Experts of a small language model.
Training: a variant of SOAP for the experts, 4387 steps.
Below are experts of layer 5 (counted from 0) of a mixture-of-experts language model. Rows are named router (the router's row for the expert), gate (a neuron's input weights, with its number), up (a neuron's input weights, with its number), down (a neuron's output weights, with its number) and show model dimensions 0-127. Each number is 128 + 32 x the weight over its row's rms, rounded and kept within 0 to 255.
After each expert's rows: a language model's description of what the expert responds to. This comes from a sample of Wikipedia text that the model never trained on.

# expert 8
router [171 151 130 102 157 138 142 139 129 109 149 142 131 147 143 110 173 144 176 161 167 106 113 180 130 101  95 120 147  56 148 131 178 140 121 108 137  87 116 125 179 133  59  67  85 155 119 121 143 190 109  64 104 113  97 171 154 144 118 112  92 136 132 156 127 145  79 180 162 123 166 129 139 178 170 122 124 106 135 159 192 118 129 175 150 150 126 146  78 108 139 176 122 169 104 125 177 153 136 142 146 133  81  99 147 103 132  99 160  99 153 178 194 101 100 119  82 114  83 113 164  78  86 189  51 181 154 111]
gate2 [144 114 153  86 186 179 171 138 108 109 138  95  94 128 107  80 188 131 152 157 171 153 162 150 183 189  85 135 145 147 107 152 141 101 111 126 127 120 192 165 124 159  93 104  93 187 150 138 162 154 137  89 116 175 105 139 128 130 141 187 135 144 124  88 206  79  88 124 172 128 117 123 142 164  85 157 127 111 148 120 130  91 156 113 188 157 162 153 151 122 198 164 138  57 102 130 173 131  87 117  86 130 153  77 132 116 106 100 144 121 120 114 139  68 176 124 157 201 130 105 112 107 163 153 177  98 138 102]
up2 [122 142 150 129 160 158  82 162  82 157 145 149 127 151 157 151 186 109  68 141  83 131  87 136 129 184 139 150 144 114 187 116 129 134 119  33 166 111 122  82 126  57  92 101 118 146 117  90 160 126 104 144 151  95 164 166 110 108 107 148  82 168 129 153 169 127 109  97 144 115 167 118  74 135  89 107 155  67 128  88 144 152 109 113 108 160 134 137 144 160 109 208 192 141 132 142 121 154  81 132 125 180 116  93 119  76 180 159 133  69 139 107 162 152 165 139 210  98 142 136 105 158 112 166 150 149 134 174]
down2 [108 140 129 130 154 140 108 134  98 120 101 134 130 129 117  80 170  73  42  97 111 126 160 126 124  89 102 157 217 155 121 125 158 111 122 117 100  94  20 154  75 127 138 141 118 128  91 133 171 122  71  87  89  64  90 121 139 171 141 120 121 108 134 196 135 109 132  97 132 118 114 160  99 151 104 112 109 132 108 175 128 151 145 105 136 130 202 147 134 118 116 101 103 132  80 142 113 100 163 167 158  61 153  84  82  93  98 186 100 170 126 186 122 155 103 150 108 147 169 136 127 162 112 173  61 141 112 139]
It responds to: Word-initial consonant pieces

# expert 33
router [ 62 136 162 130 129 118 133 118  55 142 141  59 150 109  99 150 131 119  83 127  88 136 142 104 126  66 146 171  87  63  96 138 124 102 145 131 105 156 163 172  91 128  95 119 142  89 152  85 186 119 123 161 178 135 185 134  83 169 105 111 163 163  66  86 127 130 109  79 180 154 151  83 146  82 126 144 125 151 143  91 113  98 102 138  75 138 167 112 143  97 145 104 146  59 117 131  87 169 146 113  98 142 151 167  68  78 120 100 136 154  95 137 106 181 127 127 111 164 100 153 168 151 130 160 173  93 190 123]
gate6 [ 82 179  97 128 181 118 122 131  86 189 143 177 157 131  99 126  78 163 130 128 130 133 195 116 123 158  87 110  50  75 104 195 121  49 131 174 138 136 119 140 146 105 152  87 149 115 132 166 162 173 126 132 128 135 121  87 148 172 110  84 165 156 133 107 158 119 122 125 133 109 121 135 158 129 110 179 224 142 113 137  98 159 125 105 158 123 154  94 118 191 119 136 135 119  88  98 107 141 154 145 115 152  81 125 122 152 103 137 168 105 131 149 149 103 136 133 202 126 190 111 107  99 217  83 161 156 146  89]
up6 [131  83 109  98 115  88  92 150 100  89 126 107 163 112 136 158 141 143 131 106 102 118 116 134 143 161 141 166  81 159 125 140 133 111 163 110 128 152 200 119 136 121 146 160  74  79  87 160 128  75 150  88  55  99 133 125 189 118 177 114 111 162 125 181 166 159 129  42 143  72 129 113 114 157  76 136 118 145 117 126 146 134 118 167 130  81 127  99 135 140 129 222  53  97 152  81 125 126 108 119 133 183  97 139 157 142 122 151 106 123  85  95 205 158 102 158 117 107 114 121  61  85 139 160 100  97 168 159]
down6 [149 165 106 149 149 163 163 134 108 135 140  99 158 160 112 153 142 104  96 120 119 105  98  65  90 153 108 168  85  90 112 141 134  67  97 135  45  81 105 113 102 120 130 196 158 112  42 107 114 118 161  70 159 143 166  95 130  78 150  86  65 157 122  90  42  95 109 143 129 145 122 130 157 147 106 150 119  61 167 166 116 125 156 117 138 104  76  97 153  93 150  92 145 113 110 141 126  52 139 149 156 136 180 128  39 130 135 138 129 109 145 128 114 164 126 137 110 161 160 154 174 143 126 172 116 105 129 112]
It responds to: Prepositions before noun phrases

# expert 37
router [154 160 128  89 105 124  67 191 152 148 137 190 136 111  94 156 101 160 108 103 130 110 133 171  51 195 128 100 147 135 198 160 132 108 124 168 115 145 118 130 118 170 108 126 188  70 100 121  77  97 123 127 167 132 178 108 103 130 158 161 137  98 112 138  99 152 159 144 191 173  91 126 175 134 164 170 121 121 110 117  72 194 162 101 146 153 142  95 132 109  87 104 111 119 119 108 140 120 105 148  79 109 162 162 141 147 158 151 122 168 113 159 168 145 111 124 186 150 143 163  62 122 153  93 177  88  85  70]
gate1 [ 32  92 131  93 131 157 124 155  95 176 147 115 189 132  93 134  57 155 124 131  97 113 111 103  51 203 160 118 126 111 147 174 100 109 140 137 134  92 114 163  78 104 171 109 154 131 123 104 152 139  90 154  91 119 170 166 185 143 107 155 165 199 142 147 151 123  80 119 162 103 142 112 147 120 120 158 128 152 136  68 103 183 147 107 134  90 113 160  70 169  80  86 105  92 122 120 144 176  87 115  78 104  99 128 122  93 163 130 141 162 113 173 100 127 144  45  97 159 122 142 146 103 101 133 115 134 121 116]
up1 [108  73  83 137 170 169 132 153  57 127 142 158 135 153  90 179 106 124 143  94 127 104 122  72 134 154 159  98  94  94 131 164  53 120 164  85 146 135 138 147 124 168 141 106 150 113 170  92 122 125 128 128  88 139  98 148 240 137 137 184 198 156 194 104 198 155 165 133 135  36 124 135 134 115 146 130 144  91 165  90 138 117 112 110 145  80 141 124 113 110  77  98 156 109 109 100 153 116 134  87 134 161 118 137 160 174 111  82 148 174  94 120 104 153 115 118  94 138  89 122 115 121  57 127 129 145 136 122]
down1 [218 163 158 133 108 104 161 138 181 141 159 100 111 105 179  80 130 101 139 158 119  70 107 177  92 139  55 128 162 140 132 109 174 130 151 166 156 138 137 102 112  66 104 146 143 144 165 143 122 154  97 181 166 108 127 139 124  66  96  60  92 113  70  94 145 207 117 131 127 172 103 110 109 110 128  97 111 166 164 172 127 112 165 158 133 142 130 125 161 188 154 146 121 137 199 147  90 151 104 151 100 114 163 122 139 102 120 148 117 105 178 121 193 150 141 120 113 129 126  87 106  75 172 146 130 168 123  75]
It responds to: List separators

# expert 25
router [ 98 123 166 154 143 105 119 154 133 175 139 153 136 165 179 131 176 126 106 184 186 148 133 126 141 173 136 149  97 117 152 125 181 204  93 123 141 126 158  85  82 179 128  90 114 162 101 104  73  98 169 111 161 135  92  71 119  94 116 131 113 145 129  84 130 130 127  60 124  78 151 170 157 119 133 139 103 199 109 141 121  71 140  91 145 161 116 159  62  66 165  64 120 158 113 143 138 169 157 178 118 100 170 127 131 136 145  81 115  96 186 145 136 120 146 169 186  95 117 129 123 156 154  76 169 159 101 129]
gate1 [130 117 181 144 104 147 119 101  90 130 145  95 167 111 129 129 167 213 125 158 162  98  54 136 111 121 135 138 149 101 142 154 134  89 109 138  72 116 159 140 182 155 129  75 151 152 122 126 129 113 146  83 123 225 115 140 139 139  97 195 139 157 181 141 163 109 124  62 180 134 156 173 177  87  40 190  90 184 105  84 122 128 122  87  80 137  77 141 100 131 157 135 143 159 156 149  89  97 126 119 133 148 138 154 119 105 127 119 117 130 153 143 113 146 122 104 180 129 152  94 113 127 135 144 176 134 109 207]
up1 [130 152 136 111 101 102 106 127 130 113 215 150 125 173  99 143 115 153 128 155 151  73 108  96 115 154 130  78 124 188 116 116 150 138 124  60 203 168 133  42  76 146 146 139 148 124 144 151 106 103 110 166  97 143 116 106 106 153 116 127 113 132 173 168 156 163 112  87 153 169 100 125 101 160 123 136 128  97 107  96  80 146  73 149 154 148 134 171 132  90 114 144 122 130 147 123 150 204 111  58  86 142 131 149 161 149 151 182 118 135  90 179 111 152  83 146 152 160 150 179 172 153 108 206 113 142 114 202]
down1 [214 125  74  99  93 174 144 120 101 163  88 121  81 136 123 153  58 142 133 151 135 125 128  76 166 130 164 165 131 161 110 178  94 153 108  93  85 139 129 113 110 132  62 147 133  71 106 153 123 118  41 114 108 140 165  80 152  91 169 127 168 120 180 108 164 133  60 169 137 176  91 164 161 159 131  91 123  75 120 125  96 149 137 174 129 134 116 163 142 171  88 142 102 119 126 146 128 152  73 100 136 131 126 164 146 140 110 120  93 129 118 135 166  72 108 129  96 129  67  99 128 185  86 160  82 149 168 118]
It responds to: Compass directions and places

# expert 0
router [ 89 131 149  97 150 121 123 101  65 168 129  67 171 138  89 159 112 112 177 127  87  95 121 108 122  93 119 150 103  91 121  96 124 108 121 130 145 152 112 177 112 105  66 138 118 110 122  56 182 115 131 141 179 113 201 141 106 133  87 137 172 116  69 109 119 141 133  87 152 131 157  93 136 102 107 154 129 166 161  71 157 103  99 100  99 158 155 101 129  81  93 142 196  66 101 128  59 159 168 122 100 126 154  82  85  80 150  72 152 125  88 147 118 189  95 128 137 145  89 155 134 153 160  94 127  76 175 143]
gate6 [117 151 122 151 133 168 151 107 160  90 146 128 172 106 164 160 163  57 182 135 132 121 136 154 122 167 146 110 148 103 131 186 116 177 123  79 104 108 118  97 126 141 152 109 123 104 126  89 107 179 130 179  98 124 156  80 127 159  96  99 117 135 140  82 131  90 156 101 150 152  96  64 115 130  56 115 148 137 160 151 187  92 149 160  98 131  72  68 107  85 145 137 180 125 165 153 101  45 137  51 207  76 127 146  82 104  96  94  95 106 159 156 100 119 135  92 121 107 149  79 128 158 135 125 120  85 145 141]
up6 [137 201 142  86 125 126 126 126 173 175 105 161 171 156 115 141 106 116 154 162 106 118 162 138 206 172 109 120 113 110  69  94 147 102  97 111 210  95 173  88 124 129  88 205 143 149 163 111 107 157 115 205 103  49 106 100 108  73  88 124 183 151 119 169 169 167 181  91 142  42 116 116 120 143 158  90 126  91 106 151 128 125 136 118 128 156  99 141  92  99 136 125 130 161 127 112 149 101 138 137 130 156  94 152 155  65 156  80 124 103 126 139  84 131  92 148 148 125 113 155 116 126 144 147 155 169 147 101]
down6 [ 91 105  97 131 108 110 146 161 110  75  64 151 145 134 126 136 175 103 133  96 118 126 114  85 143 180 141 144 166 130 182 145  74 140 115  97  99  73  29 131 146 138 109 132 132  91  95  96 117  98 123 144 117 111 145 131 116 114 163 141 123 179 152 127 184 139 110 176 151 102  81 109  88  59 107  65 109  90 119 113  61 129 151 101 133 168  80 148 116 131 141 157 151 161  88 139 194 104  65 133 143 170 100 103 101 146 134 104  48 147 126 153 140  98 116 137 129  79 173 125 129  39 107 147 107  99 110 135]
It responds to: Prepositions after nouns

# expert 26
router [119 181 137 116 109 152  85 171  80 160 133 118 183 131 104 170  68  87  60  79 148 121 105 171 124  90 153 115  96 126 137 115 124 141 149 158 163 165  83 110  95 148 159  98 136 142 163 170  96 118 188 113 140 147 133 112 188 178 125 107 126 139 156 188 110 143 175 180 158 153  67 139 141 115 149 165 115  97 159 136  95 127 160 110  76 133  50 107 165  75  93  73  57 136 198 122 115 131 115 155 116 112 110 113  82 121 112 176 156 107  92 169 107 123 168 153 115 114 154 159 129 129 154 106 183 121 109 104]
gate1 [ 92 157 101 161 160 168 122 110 120 137 131 111 129 134  86 120 176  67 127  76 110 145  81  87 144  17 141 150  71 157 147 156 104 122  70  84 140 174 132  84 106 116 142  83 126 127 222 138 143  90 108 105 146  94 157  89 147 138 114 144 174 190 150 152 156 102 134  84 140 192 105 118  71 150 117 130 171 113 105 102 124 175  86 114 120 148 131 138 164 147 124  99  98 142 171 136 104 114 145 153  78 164 188  99  90  99 145 139 157 118  76 139 153  75  90 162 109 130  97 165 121 141 100 120 144 128 122  91]
up1 [125 103  61  64 141  68 157 100  96 124 162 114 168 136  91 100 133 163 108 123 148 154  96 206 147  52  91 117  77 142 129  81 121  83 116 160 146 126 121 146 156  82 150 155 135 106 142 105  77 137  97  88 149 143  63 119 143  60 131 134 152 103  96 112 198 161  96 134 146  83  83 150 143 160 109 137 107 128 135 169 169  95 152 107 108 147 136 130  95  85 135 114 124 148 105 144 101 138 180 160 111 109 104  46 124  72  97 150 161 139 121 168 161  97 167 151  85 130 102 110 107 168  96 135  62 137  94 147]
down1 [124  91 176  72  55 124 135  75  99  82 144 103  95 164 129 155 208 127 152  85 136 103 176 153 157 125 134 112 100 126 141 149 148 158 191  86 152  95 151 118 133 142 108 167 133 106 141 146 162 127 135  87 120 165 148 102 111 179  90 132 106 127 186  96 189 105 124  79 106 131 127 211 119 146 139 110  55 187 120 129 148 125 139 159 132  83 160 126 108 147 162 204 131 107 109 164 176 113 147 142  78 121  72 146  86 114 117 127 151 189 145 137 133  67 115  79 121 103 147 127 141 125 121  77 148  99 154 160]
It responds to: Dates and number separators